From a checkpoint of a small mixture-of-experts model trained on Wikipedia: 8 picks a token, a variant of Muon for the experts.
Below are experts of layer 8 (counted from 0) of a mixture-of-experts language model. Rows are named router (the router's row for the expert), gate (a neuron's input weights, with its number), up (a neuron's input weights, with its number), down (a neuron's output weights, with its number) and show model dimensions 112-167. Each number is 500 + 50 x the weight over its row's rms, rounded and kept within 0 to 999. Numbers have three digits each.
Before each expert's rows: a language model's description of what the expert responds to; "gets" lists some tokens that make up at least twice as much of what it gets as of all text. This comes from a sample of Wikipedia text that the model never trained on. Tokens count by the router's weight.

# expert 54
Description: The and the after prepositions or verbs, often starting a sentence or section, e.g. The impactor, of the, released the.
gets: " the", " of the", " The", " in the", ", the", "The"
router:526489557497533459525414436528568518572474417464494514478510546490445548437457472502464378474457443411484542450541537478444437557502542561511521538516450439561446521533
gate0:489482509472496541483487500428697511505496499377540449511444431469541486410547503500527456470490464507392527547476594430560585481474484476541483485493478491531484456541
up0:507547476556494473485540572501439458480506443436501459520557491527573519527511516535575520515480462445534574486439542485531521479433593528506533514438473537424547429511
down0:482474495516449391493470470505483469399419550544487478530526517512456438498446514471534507469378522514617508522561475555535522528473530538615519540593510504438545507544
gate1:407548516537343565551433567482507516444547514506467500425509541548463561489493461413496524542558506505424536519461473493505433531540542556496428568524531532471403598503
up1:574495488474433520467475526557477384528491524460508478472465425521537499441379517525491541537486529554569492534452433502429465463521505629559419481448507494485500526468
down1:449509464555499499516423443545531504504556446425445512398405425464568553525537487461519412498492530449513559525559529516447452432437513487340516479468541467428537570497
gate2:510480646447575566516475460451456478538524464450505455473432553516452516435473499505568482469477452498440458462551484502560465442496472478535530492515486451569581507466
up2:539510550519546480500570543435523472444375456547464553511484557504377543456493459506527509458464486568435425600452541471448571408440505448538451491531500439574497536548
down2:504466527551522584400517413516384461547514537457523591466416470473560527577556543559467482482472390479550464435478464450446527387543461440534485466495514512523515489551
gate3:520415525465462489517511488424446540536461506488511482538539445459513468572538485545506443469456487463532542368552465517611568548414447469543540390522456506544430459520
up3:480530465489577512502453422488525523488488527407529467524544470514511619483491581521440440381566458537446439559532487531480518445518435531519547462523481496562402609419
down3:442541409509502529427505481553524366494472546525411474353546469505490560498478511466531505510394484479403461536530575521454506448521500568493550446489538546548566503546
gate4:501571461468486522471467547446499489547505511496427498538513485606497530540438462478573583501541537490487469534441521458569483378496388482534484456452388491524559580517
up4:443574569474486478455481556457469406520446511511508537490547473546526533469501479509501534539493480465552572459525450562459367485533521536431442470473489521463553503442
down4:493495503441483463583506558481542487503571529444482582466541369560500448454467461414506472500596502555505471509516525528495463315446445626543441595428620475510496501499
gate5:504441463474565425489460469563575579565516547488496441503499487548447514497519541515506534379445476505495473499566519479464549540542500571495476470447560505515511505477
up5:480510499439407464534502483463588451436530480419493611437573451556406499440517552562442506565500457438497558438567437489503588563567507511547491484533563499507518544502
down5:469496423473542598527454444576429646531534490500488406528497561492526486472525501564527533450482466496509495458472557511485549502538444596454492415358555515540452526398
gate6:383507470471446507491579487424510535487409552503468362512465501559481490527523490476532389447518510466422498538558577493580474472492463533496523473471523389546513535550
up6:525458582520550533560497440533509462424542475478507420579525500523490536388482536452488509464505466559518471472525458575542485482487492612580430474424544551627467503453
down6:488516532525469405458458464478604519552416475504577378526509514411504517468479452476429550559489497515461565530490576511447508472476445488597531600553400539506510438433
gate7:563502395562512566472440513605528519621494502517496468518529479532509602479592442504453519484345457514555516488451533389466490580528552636477512354461429487476451481462
up7:459492522547449330458546547479505537459521429576519525484455512474500489492449482577503542520538603510507542463512391513469452496551562556470397570541504539513433522545
down7:479533519461536514394540413445497497587450519549573499470561498430525529539413565496522424472466462453505487518462520493517430445531557509505569454397497539581571547545
gate8:453569539455510544458496479541524529476475548462565523463606380561387534517475580448400556563442551512496506518447478546542519431486458512563501462463534382517578467550
up8:532534550517351485516493486491505472437462458507496486465532533516490538481547466452591575458527402457507484516475562548482474527510572468399484476498537429441619457423
down8:521548458482453443488499512481549509491531508444423593558424507499580466494470475523512500491538427482505447506485487390571484465456598476480409610464486540542541506472
gate9:380446508428403495461563515428551599537481488421487472484542573514577561452484489465397467461454445497554554559512463510500532528452539428525506466456495586557516484348
up9:519554579527429445502552467440499516518465527585535549508521502427557473552520470427575463489472562533497516444470499495445473484479484493476525486541411461437503499507
down9:463538474538532494442522442486468522477537543435483482462419411407491530515588468517454527478615460505416470508545504445477591474489564404491518520481484409502513485491
gate10:475452444444405430555500489488446461461507539541534410496461526423528538601518471583542554555425488484507481465534485535481487460451452399477527516456467460572474497557
up10:491399475537496527453488446376518523488544418365590555518411490508549519463466451496448591519614491488526500491499515521513521364473510473479559486454573526451504500534
down10:471590491574446546457558440462449451563477440535550561540406465552523565500528575592516540532485492618410548567427530435526548487474552475507454489428553516496566433468

# expert 28
Description: Digits, table cells and lead-ins before quantities in statistics, infoboxes and census text, such as Total: 213, with 529, Length:.
gets: " | ", " ", "1", ": ", ",", "2"
router:547525447536497467475459461463537472537457453495515654520415435462468469496477471528518392478560434417551488457589469507453504537518539495567531603464460407550496423536
gate0:502545480501459446545552547512445466461382455500488502484430531464470474511445452429491421513484495486466514424517516460398516383487476470560457512603530475464452457457
up0:466467456562482412513435552454407461551369463523405501546423514467558499548531482490571497490457477468437518597559499497492435514508457459382535470531547496428546545436
down0:578484567495406525573525547498464610524466510514494495515492564490446484495518456450485516477518479533453529548426449459486466518459444512517505429459512526420510528523
gate1:537525519470518609532491570504521445467496481477539532505456557531495453510554440460478590465498379495498496572481458479560511419521538523423450526531477598452487442534
up1:479497478560638552496458555476589523422527603476564525552434510569452479545503420493477518521536585515502483496421502538503448490460519501387532512554464504595486431550
down1:538512478593559508514457555506431605551543523576454475467531592500539538534571548532518495501528463592560502542473478529421543488543478425552479492386528545508464475455
gate2:487506499542525458518532464456364472572471471452511523551451492446444488433501450546615468476490426551555508525448475495495484441538520512500513526497489493551477459523
up2:492527417490487519518488532526546532486572459399506509552507529556375458508467431485515413507544530536495433458499533532526443552385425532497483534479463529531445520474
down2:519592541584449485551536473579438387475493477493522416540477466438438590440588432516562475566472470497583485454450458583450536540543480510520432462496472581462515454503
gate3:491569427532450557540562451477558468452467478451435465529481508552610422519548454445462494568422518443498577550536602500533501378536520471479424533462585405562561625480
up3:471457487468501448453499467390497561500526368416491490572525450525506500509480438658544498473525489542514481522547479502450537441509516480534475544425535428504433493524
down3:549535452516435523492628427524493491653526488570511506525482503461449579486568395562534527524454379535505386411449529486507512437449501518479522498419521534544394525510
gate4:484524503497501486479527506494463488514488516358473403507478518474478486501482480492486509507789491525502522492509509506484459508494531520529483480502500497507523463488
up4:488516511506497470485579500499395494503501502492490484505481513494494510503491600494488486523524499512498501486490498515499491103479526516537590497510521510511512489498
down4:496561572556533580453537459522527490446430511623550447489457452444451492585505469570473475526411457524506582479455490505375523571566560521381454466314465551485454405540
gate5:499514546500543537452452522555448496572504506479478511531458437499466474483446564469440480586466503512495496553492546488535528496457569461517556500468465476539495513575
up5:572486567461492578494660539519492462501475508529516597576494458525484549406467474504384539557479430588474433415490465519505396473595522520491479451505436539562508432493
down5:419476584570382540556444565595537505550498499490532469524473528455504460415504465472523421519498454443430433529462581527494454489612528557439597507420464425574390540560
gate6:548425524531543572538474523486581640529495474521545420512518488524515511510445473553470462410552515554561510455564478563491500533551491557518642459517490533468486447433
up6:480457629429551421546412510497434574479426567432407540495500496547510463515490491500454535496502511564456413478431517511547459558590502422484491458497465526626517496534
down6:499496524488439503558477448503456537677522490577438502538591501599390487449572456457588439518452457548469467541471528491476471572583424535430502526468459501579493534543
gate7:511596403501487499501500617574623508497484458517513571508472510473486485562457440475396569461479496388544485496528488501478438469545446477559496424537573430541533465525
up7:494562517460446494600518462500515449502536483560531487472526509460479428494512515581567405485498466466455568564538414469534444414511442566537450510433510443443500431456
down7:443576554507496511502557475482544414467506490520512542496542507488467501480558596507456458505473404573515447405546444412491493507453374440550593478535521585467560527512
gate8:485521492486444543517525427485540402523498567610575501487480548477465527469504534551593414434499509527450517430519539522594471536440444524514533577569466503579510546446
up8:447558539460543496453459490514477539557448640488383466522475476521447453430547531423536530466482494499499410504566456513538588538553456451501570460544460444575502410510
down8:566538506538510466503508457461488428492510568467485502463452453567436597442423567483461453438485495470556447438607520566355466501512506424603523547483517459523542496536
gate9:436493453542515479410513522419467437474481523455478392471577472474516474454420508544545483472518478538560434527471466456485593481426515403501636457472439376532513498559
up9:430548565498517515598518489552505495539447515499557530593517537471409515538503602526553450484472519475484472477482545527437505483585491419457482422538565463474587419495
down9:513567558589495516448504517467551507477503515514537525563498480504575514443483489429485414497471512511405472564480604426495398430568471467545465539438553522528497483490
gate10:421567533585473487479553525509598493495503469581533550434533540441555483522484467429411490421520453535453528521493491542455508525554451490418524523518417420533463548569
up10:484551493493506493463521462525549497504485542534479451581491476555423492534540496496595518476522506517564477436563463404453483440555471506536478375461488602461503472526
down10:526512521509458455424580428485494477422521506569444548571562520526526430559471395450515504494559571484504452516558491492484457535530518463542449483618557545520569554459

# expert 24
Description: The, a and his, often merged with a preceding verb ending or preposition in running prose, e.g. to the, discusses the, was a.
gets: " the", " of the", " The", " in the", " a", "'s"
router:554466520507506446508417437507568483506502421441485529475512514391416505505450492509470424479523463430502541468534554470439460564496546563542573555503457451531428538536
gate27:583511393502469504540465516501514477405604494497541502507556459520546402533515489545445485503509529459491483507537541568548502492438469528476419542532495664521385532512
up27:533454578507591517477544465473418488508491519402442559566490573490535526501507467522509558396508542541541517428495526533501378506552493574484486494517501474525487487537
down27:467502581496514478514531485580471478509476526566508556528509561489470474464477471488513514500547527543523602527379354448449522469480490548452533461572519515413563491449
gate28:481526501503489540548453572484492497429490520599506567495518439617451521381560549446551489592470517452558541466549502537562445477443514480445542479514479506442561424458
up28:498513518483524657490493525566537544619496444519497497543482480505546556458471543505535402562539557511462543587584515528469513600561466525466534508444536376456396465417
down28:471502517511539473495466432528480505444490538510492480581525524452506479407550534579609496443472493493431529485482533473476323372556556514542502542459561537561505409477
gate29:500510459438434455534535516605507469474488578489508483418511498443429528598518511446506421496524537527500509420529464457434562567521501448474427551509456517494505543594
up29:466445535487582530473499490512427443458569431439488535523518601414455585477507524438583461274547503532414521465508476525463484555546505591501449473424531423439573404607
down29:575438572414537519552477432543497441434488466479451499463591541571500482499569582437505515473522445513556445494483527459434572491562523483476537500473525494447577478555
gate30:568481433510542564555528568536582481477544471562559467548503425519580445544520539462510460507486508575510383549498443483512498445441537446527477402474564475601511552558
up30:479478525480459595471446455510504515486572539539452508503505561541452569449554508603446473510486473452487582496422449441446618548487543506519554451611557529466469471459
down30:461483564456521468436485460572493529440497520494501500481489468495505424494451537544476464471500481506504546394519449471504559524560441558433528581522511522466481494521
gate31:510503495457516520544547567494621455488407415476508385513540564549489503599497525502508507479416542549537514477491424454489529529463523468530454457465473548563508462508
up31:548508423544591450448512598389557503472415469563514429475579523525560445420434515496487534476504498446512546491478455485425506484469514551539546558504540569494543514428
down31:521510457519527521472496562442552518443506432561495442554591486593457494441458560380573562564448491495515438565388426543553496483544471449505486548455493560526537536469
gate32:466585526437388454572480464462539586532445532457465486466458520529513533510506491517446458450541540467547482466477542467492532492433536489544459479398469486468552511381
up32:416555560586440504537478502467570449496492549455530539480518528468454503540531503483526512564530532543453546559531501515478466533457479449479524525535537542463467413501
down32:566419544540512473434518472470479442495486484523540459541509448488478485517455498505570529477549425563454417524481544422553615416522570470528541427472485485456542551545
gate33:422549483496423545522601501449555421401597460478480504504451532526532576527465454588528506512542493559504430533487457454414503496494523455556543442440498515528539409473
up33:505494364432517504466532450512537474520469462462517523464529436506402548508513572512517518525426502448431443584545448604525500565532489546514466442425585546552491502554
down33:593567494440580492609437464498471523524534510527469577537544538406569416481435491576454532500495515447508517475521431460531459513426541512456526500512527539528467518527
gate34:652590551461539585489556453517497451419483555490522499457486511550532497444479556518556526513479449472509511466477573461477403626450479527461510483607442424601584479437
up34:515563550374551595533432546386572520470483496475539511514448465505469434531563518463440492536591385559523504474489518516530560475371463415487466557523515523535407505376
down34:380513422499464428457492479567552486489486467525443521468585600524475470484466505421587444540440468489583427553520409555503489497574505494522524521395419554453454390573
gate35:540448438425470429548535525527497447438531542511466475459546497522521459602545597455491426446489551453460494406481512479522424473532543504556447494481529538403494616501
up35:538496554465565492523413615548494535576590457448444548466450518495430530465601465544520447543515431498477487539499484525505583460522527424553557459574625524468418511552
down35:421522480436412526513542409510480500562453502515581490556457538527577495542508446575507583511503463520465513527499507532505541470533469513509486476411589454530375359490
gate36:524482437474514506450504580522543523543484487527486522489545450464594442505507530576597503525479627440482536503487602484493527481501600499542489564556488605514466545525
up36:454494547477506511496534489446494618510433480490477538436548483392493501503491580628398480524545528482534406610485546517531601542451520467485555534447494546511487555509
down36:486509505457468503589466533506593433595533547512542510498477463459483500481498479485559485629455540456570476465449416529506562507461502533452454483507553524476380508556
gate37:495581541428528543465490545484533518534512546500522497545513516521494517510513620502486460481502521564523515518545563551511438562489467448523475487489539484497565484456
up37:444483428507476533524485496471535483463430538554465423479528509462425420463506519417475456509463488514430552589553526478545615575498600515495422524545527489454577523516
down37:473478569461402498548445520608480555486554594479473509546530543483476542452447526579443486512428485455543520437447516471511518490531493605536626501568523426503474465500